From a checkpoint of a small mixture-of-experts model trained on Wikipedia.
Experts: 64 experts in each of 7 layers, 64 SwiGLU neurons an expert, a softmax router.
Training: a variant of Adam for the experts, 10495 steps.
Below are experts of layer 4 (counted from 0) of a mixture-of-experts language model. Rows are named router (the router's row for the expert), down (a neuron's output weights, with its number) and show model dimensions 0-223. Each number is 128 + 24 x the weight over its row's rms, rounded and kept within 0 to 255. Numbers have three digits each.
After each expert's rows: a language model's description of what the expert responds to. This comes from a sample of Wikipedia text that the model never trained on.

# expert 54
router:153108117141125183116153145159125130138118094164116166126070164127129139111080093098110132140136161144107115160139133092144120103129142176127085167158103143105117158115129098127148101158172136087150144072079127175155128143092128132137125164098138146124133147132117142110127147101168111089108117174149158098148120136117117097106119148131138146114113138127155111095119132130107108124091157101138123119090162143083187184131118130135171106098122120133156107151111185101130164135173083107110075124098125110152122089089118109131127134117145138170138129106117119123142115112105098110128140111147116142131092116117136083097134103104118144143118122145120136122132117130156130171167
down0:071141126184165141149122095121114117131111124122148142140131114110126105158160138108136096107131105141146111155139147150150141118144076121114155163126136115126105079135150137140106128095121134097087124139118116087140155127144078195133111132163135111121168102123142128120135048125128101130130127095129125137118107169130110083100124141136153135124162108094092143143098137150114139162103113141089108117093126161152132124100134125142134100178145132113083141146144116176122137122138121213119159108126148087129174123096097138085157112097155151171094174137135079131132126161153155128164157130117131103134109134147123113146102161167098115136137121160128122152155130126103130128099
Final vowel pieces of Latin, Romance and taxon names, especially -idae and -inae in Family/Genus lists, plus words like water, Island, Australia.

# expert 17
router:138175088128153085143151101110127109168124136126127119127154159125118129115122120083140110156174080095148143123134141077147139156171107163165154115116144171146117130126087163147143147161127103110151165073144128140104183130102092118165150133125138134166154147144157122147089159150157159095141135112152096122108093137119129128114118094124135134129156126135116136166080113139168088113138105113134144124169108095112101161134128078143106155149153093139105105097143140109115093130124110117120114148141119135108129108094106162101125108124101129093143124154101116159100100105191121133132109131122142146115138160138103116127146128109135109146182137086135131078138142135135196149148
down1:140167138131131124108121131108138108133114134124130138110140104161107130151115132091133150130111152167167120088135172123101131132114167105090082175125122147151106112109131146131122118163096108137143088098171105150112102187127143129161098134133138131106144149120097149129127122168163090109139103106134134099122139113123136085156111147101092119125089148130108160096160141164139142104110177121123075115146168138108089111127147141113113135164137142119128115137138138121133129177084123150129143154077120129177162127091126076077111129160115126118117127106143122174138156157109160094171103101134153121139071112108109139192150099155141091138087146075115129155121120140139145133121
Month names and day numbers in dates, plus hyphens and pipes inside tables, as in December 1, 2025 or 31 March 1944.

# expert 14
router:151111158128169122155159143150163177109145153144169117113119115104146102159161102117098126121139133118162110111162106083137165142146102112132145148139111106134113104173139142161149103174124130139132131113168140134093080082136084109151131145113122192114139101135148101123142119118124155140141155141113110116099138132099148152093147106117150119083155117138108116144112151140166098098135111113152095146147181161150124126104151139149093161148146102169191143175119109116120169133146166135145112123109157080160103143092112158113127115115090094174127119131093105087150133150139153140148117135151138140110149149129073135120090123126149139141122152150119097114158120140138074125138
down0:109106120101137173150083099139128111119098128129100104123104099110103125175113149112132105080095132126157125119137116092128110152135157160132117137106108134088143106083107184094144136116100117081111116162115161065124175120136190136126130137071120149081144129129128132111130120109121137143146114142122149126128105140161156111152146153145129149189144135077122135145151103115133106102152115116125113123074160168159172179108159176129134128120160115140168111155148146108147116103104155109132165133081106145094131148146137110081145153125161132127186147140160107118112111141163101141102112149124089122120136162128093147131137111134088146127111123141127144097130146118146134137152
Digits and year pieces in scores, year ranges and statistics tables, such as W 83–78, 2012–2013, (1919) and 3.63.

# expert 23
router:134084194103152164117165119125105149083111117174138116139140182137145180115111080155132153154101130129132127127145124115141130113153126138150129155125171107096132163160101137117126115159140126090139141124120144100171158119100138152106125137096096124135144117136104105127156087127142152117136146142129069118142144130104108135091092131142129143139131128155130124081104120142141047117107092143130134088101163123135140172076108047143127120137148163130124094142118175119121125128139072168109080103133135134165138139111131145101146104119139141141105107123117112164128129095180136156102101118089136113161129109131149114125137137166143127121092120119099130113103170147134134116111
down0:156142125159170122118143146130146159180132144159129140175148142131164101122146138169098110164155134142165101130135114069136124116140169120158157144103154146140083159111154135113143106091151166128107163139136130115079138142126142123079153140136132116111177102122108128135135147144106159102136159116133112141162126124167108155133141116119145129117135133098154137143168131098110123135126120183160151131174104119176109080146127154121117149107144131170123149133138124131165135176102144127108121141204147106112128175107140107122121141177116126115159106139150123095107152121122162103127147092167169097113128153132149139156150104142117114061130118100067156147123121132107132155129
Given names and surname pieces of people and places in lists and tables, such as Peter, Alexander, Row-land, Taun-ton, Abdurah-man.

# expert 56
router:129114141146141103141129157084127113155162156102138124151135096120097133157119143095134126111125132154160155124169141136079139117121134123111165108119133121103164095162158129111095149158103153116114092101137166120134140144150098132135138119127134130110151143159123083137138144120122099186142146129153052097098137105151180212196145128142107085107074181109173161153153126091135102117150138132108151148161096153135140138120133120092109132115135105121147124135140165135128088129140138163137121118102119101130172126158129113130142152132118133143080132094157104120175123116112132124124149083159152109134153110134173137113098139115150125146124130146135129122157129161116088084110
down0:178090148115146133140107181166195156117099118100164148120124137115140130084124117117123109127100142135103135159112165133134085147164125171145134133141117092115086160160108117167101124155079134103132134114131181130109086128083145132092139116157121110144125128147076125117170152131145141109086089117156151158110120075107109129098114146193139122106141144122078104146132109135090146158134117163116126141163119124178129123130103129091115120134110086081132149119118137148082169138099146108099146138154124160141138127155101133088126106146162138158167107113163151110121124114123098112107146149146112113121155125134093084123166149127121121118127147116128147143128136163152108124139
Sports vocabulary and table cells in team and season statistics, such as League, goal, coach, rushing, punt, MLS.

# expert 57
router:089137109100133088139144135153180124144124153146109118094102134131116136122160128142120103142097128131105077104102122146134118196113091103141123137096114113125117110126133171091080098131142163142131177164133111153139134164136110088114124109122110129121135117120098135140094110121117129162117133114114180134092101093138155118138159091133106127146134106156146144150165118140084138153152128122158134105148102123135090088168122131101165139187101118103092128096114101126139123130079154153121142146121112143080134153131124137101116156138146105142171146098105091125157155113127076147141131105118097114105081110098134109147155163141132097129184078160088107113103120096118126173123
down0:129104116182136119151120110094153128110144126099142118117140127128111064156105147105182164143150085108143134100089108133095150130107117111104182106118120110103162131123154166158130123103144164145127125145153116160150092141095126185136096139134099147146106161134106111161123098104154122188135171151131138128138105104138124110103142151136121156174168119090092145125150123080149146109154126132159117179140146209131133166108142138171143136171158157132173139137120139132106171115125155133097148100127152147124151140100112167138115139153153126132133132138152121154133101156146120093157108150145131137154143125133102109077115124118121157106134110089165120167117151124142137130122
Continuations after a single opening letter or short piece, such as p-ond, p-end-ant, fl, plus nouns like production, engine.

# expert 55
router:088125121107103145135152125195109160109152162173126132156092180127151175103080125119123120134133116082112118138134116143151166116180152159116082176125161127097113116124095168153137113110159138124114085122125103146119134117123104117093109164091093125104094140121071104104093119114138127096130084145135138109101081106128146113134113155095117151118115139151130122107148095146128105155121135085126127086113121126104127159136116078122190111126155174157153078126111155137161160103153105136158123098139156151127153160126144094128138145117113120175134147133129124107162126120165113112083140139148134137140112113135167123098165109111121138164109121110097145102111116107143115141119
down0:118132170124130128135146126130122124096163128128107119103087101120095171146107112138137151076165159125134139137146139135094122159100177131124154175128155140134142121108107115112114085163099135154131136148141129143162153127100156134131120081143123155102165095135127106150118123121132155145125137156177155152111174111143092131155130092195141112188100142144123148088112153146135116148136109141122114166136152127120155146150138127131109180086138112118148143137155155107110134095078103126170122104128147189099106131096152125107101115104181137163123102116101124128108130145145064177143097127141155104092122132131112130116173120107139132183146133124135083117104139100102143099147
Final pieces of personal names and place names, often Italian or Spanish-looking, such as Juno, Carioca, Morrison, plus "the".

# expert 33
router:141112196139174116125170152107124131126069090122142098144179138139109137121150145131083139104171143093121167127101142139145120130128131125140125138160083173125108152120133121142119078118108103102134172165130126127100136130139125172137146104099123153159126107122138093148127123158151117124147163115154169146132132151093134156101159147127050118157129158112117156130094144132122062122112102123109140106151118118132122132143094120118151131145114150114152124123142161106109143092105117075126140063133128118133152128139131152115152102132082105099123115091094105099115107151136136108111087173145135099158176117137147157139145129111133109129163119125158103127131168191129114153151
down0:093100092110123103117121088137099117135130111122157123107135123125146149105138110122152104134128142154133083162087129112116145141133123156108147111083147099075120129106088137113121177120119088141109130149105132139168183127145103174158116102167157118151157148097158161130090109114161132116171165109126172114099173174148124106171132124135140135125129130106169106112156105116161129128119111131087124161078098130137148134103141207102129133069126118125084154133112100130152154092107089144132177106098125166120096132125114111118117116116116202116125127114141121177158107136127121124132125108143160114141098118133113140129146139129114076096138117122104123158123140101130107120137
Pipe separators in sports schedule and results tables, often after times or numbers, plus North, South, St.

# expert 12
router:153140140111157124176145164148153158134108140135151106142126112095144080113143081138095125143119115099132131129134098113131147139164103133136134143136111138140115099135151138171138097158095120143130132077163156111077081076119113087144126142109096193112143126138114110124146054136136113122166112136114136124097133133086118135096157116130115121095130080155104111123090148153137093110142133114144135157134175142120084108102149149136115127139135120160170105175118076138133190171126136123132122121104167108147097149126107139110124101110109110143144110128122108115134095147165123104126126113150109161124137181151054111107140128140126135110170145162161112110123112109131111162122
down0:133077145136114096123135123146084119115143139098121128145073102133090105095093109140120147113143150117135152119148156117094142127073111137120124117131181140114134109123109114150148162154106108093126171115156096079139176183141124153153106113125118123108139110155138162135115092114116144117117114136123111187104116129116090089133125142090175117122145118134155132138141135119104112094116166136132114102099109114080126152146137119154117162109114124133154114148184125131156131111163122121166122144137157130131182176129123126115126090119085155128164117192138158147140178117087116113128146109130146126108149088156132098066166142127138129094132082115174122118097133129104142154153
Number pieces, especially year starts like 19, (19, 18, 197 in dates, life spans, ISBNs and table figures.

# expert 51
router:133109174133146146084135160132103150142179115099115161148093130164145141141089134141103151079151115128107178128165132161119126135177126128111100102170134169129123148130120078120116145155082128132105132149103126122140167111194141121135131120111170149091115141181117086144128138132155139133119109139167137140124132105138147137155141159142116130105092156127128134125108111118128131139134128149099114160108154157098120177137161149179149145109130115155162120142128164096125119080123142103136083155100086132129089100117148123151143140078111111158139148109116133157154160066133120145157075120119144127126122107117204190099132129152121126119125131138131114138133104143143123147110
down0:092128119107115129145101100187119123139097099111101065127111132114107134142141107106142082137108151170109062130103096109114110097130129091080134140083092097115118157132129150112155167146159145192141139128112153141139157146123138136118122105123087108179126155123170153153163154135122143146202127128126133115131122122130108136121091153109112169132129124143135186133143144120167155132129156176156138124126137157118159122144123090111105136076147093087126111135120121133147154139130113103087085127175124133127132177128097129103152132102128152102134116142138126124121126118132120088116163113179115174116150159144155117122124150101104156126133108113132151142138121122136114160183
Common nouns ending a noun phrase, such as season, career, work, years, States, York, Kingdom.

# expert 35
router:165133144129098130129156127146116141144127088114094122135132109130138115145127152127155142150101113115163172151100097164179149141122121150106143136134166114112135212130112174131118121082111119127098132128153115102147125137092121121129120161103151134153152167155117111146147156132191137116099140133130117165132141141129136132081146096117143124201153122125099111120070145161180135115176107149137144140123090103133135146149141152147127120125176112121094137082160112143101136131121121099148111095074164098122118070138145134139125175174116127133100120134104124093084117116115144153130107110151129090150146108107149147127175138161138144135143132065113143119159152146138114113117
down1:110163097112126106117139104140153147148115168121117091174154141149156087142142096092143107165113157145076122184097066147136130103147136112138135133150166123181122100117165137135134090131101171101131121083141161124100153130131149102145121157117133122103139078095131142081083102094153115113140121127088103147124112103124152108143135118135140151159137107113088143160111142149140121105133126131135119093128141163098152146165106150155093122111111124145188171149124115102144083085134127087139155135143123101112107131114073112155141110141129162126122130132128147138151135139153090097127144129121136112149128082103087118122112152157150110125084144103130104109151127179142173124123
Pipe separators after row labels in wiki tables, plus semicolons and colons in infobox fields like Total:, Height:, Kingdom:.

# expert 30
router:100159152112126180113147098097120133103133133129122133156106210166157090129115132148147143131152141122142117115161148121140142098130137184114124152106125129142153139157143157118148147146144129149103117152115137104105165118180131143103143097126088138126108130116128090189168170147124122117168091182134137119114111059104131120125113159105162097110138100126134096068112131147092091131133084120131156130123148099122101106092135125132167155103161167106168086165100132119097142114179140143140147104119150119146094131110104114118129128143118125141137145098168095132083137141156080153129097133132141152133174087117134112105122123130100159130114150083121127128121143115136117130127
down0:149124135149146143147114123102141104077147127098157133116129137140110108170112102139120111104157119109126161127112114074156130113107096136173132099150148117147128141135187121135138151088099092149172117106090153107136139142145106129114157150114086158135101088115128134079083150141111105156135099143191131133147097146149136139147105124115175073143118129133120157126133150107125128097101143166154108148143130128161101123151086143152137165100148150146139049127135149114118163123132152087161113111117099142129100153098099143155120144091104152088141142118134129137111105133147154134123127121161126097116124148159145104134124103111077161106118141095137112086101189106112129166167
Middle-initial tokens like W., A., M. and consonant pieces inside compound or South Asian names (Dharmendra, Mikkeli, Lauderdale).

# expert 63
router:124102126160135178143114168093136119151147188119096141149165089127099143151148151122140170118104153160183164109144137137099130163108114112126173139110110132114148142136115124128109116090117136132108095166146138160129073133137116143148142144141117128155129169166140140102126173119139168134137168131091110059128139128144129139171141136117132119126119128118152139129139131107128123101162139118146143159125141206129126157089164161131078164123172112121113116148138110152151142148179130114130150135094128118122121161110132145104105169134126116115087126087113138125144111154097139153133111112124155102143128137180134118096076117160127126139140124178128142115160130121131062087160
down0:146149144118171132099136123085171093129156125150093173134145118145093183119123141114118149102138113093141146088148085149132155135122130138094097135155071130137117140177123143151114069140091130123140169152147151155138124144114145139134103154152166121141118129128102172138159158112134093147123147158143144175124108089181146107155159099166117145145112150124114141115171078086128139131075138083143117163151135169143100112107114139127112083112105097123144116126101135116088084124136102109133162134142119106144143128124113123104133150127119143123100102155084119104116144127115135104144136152089177138164093167151109128148138090093139144145147155161119146134135111150149126109156
Digits in numeric table cells such as 0, 2, 3, 40, plus words like took, due, according.

# expert 18
router:158072174123139146170116129147081119110139125148060073093173090121114176124157110101125126167126107096100077118145130134105115108142129109125103110147167136165146136136102107115122125138116112116101127141103152153122139122143128155086114123118062142132124131113125122106138115105105121132096128120113105124139157146113133104079120101195148155131123122114118133106115135162152127141131134166137111074119117146143114193130111106138152120151104124136127108124116133158128145157161100141123142157113187123180088147134127146114120127123161129143098107139142135121113180104130165138138159105096126121204125122142154121108114156171108147096095114128144140103085166130156133117141
down0:117112125086144142142166129152157149119167102187123116094108131129134146191100121116130156112165141151140187118127164103164151110149145148140158138147108139127137135130141147095085128159140123119148114123125119150132149104118138100151113129100093157107146118167125128131126123132092125114145139160159125111087135101141112133113122140140170123183140124099109125110111112089129078072107103116103164117110096115097141169087149149087161149104150119150185073161094151075112149119138142156164121139133119143098157116075092123150125136154160121109107153159067132133134146157142081108130088147098127106159109129137114127166145118107171138150128110114133116123119154131128139140131
Word pieces inside non-English personal names (Zach, Jabbar, Lukáš, Marcel) and common English first names like Peter, Daniel, Michael.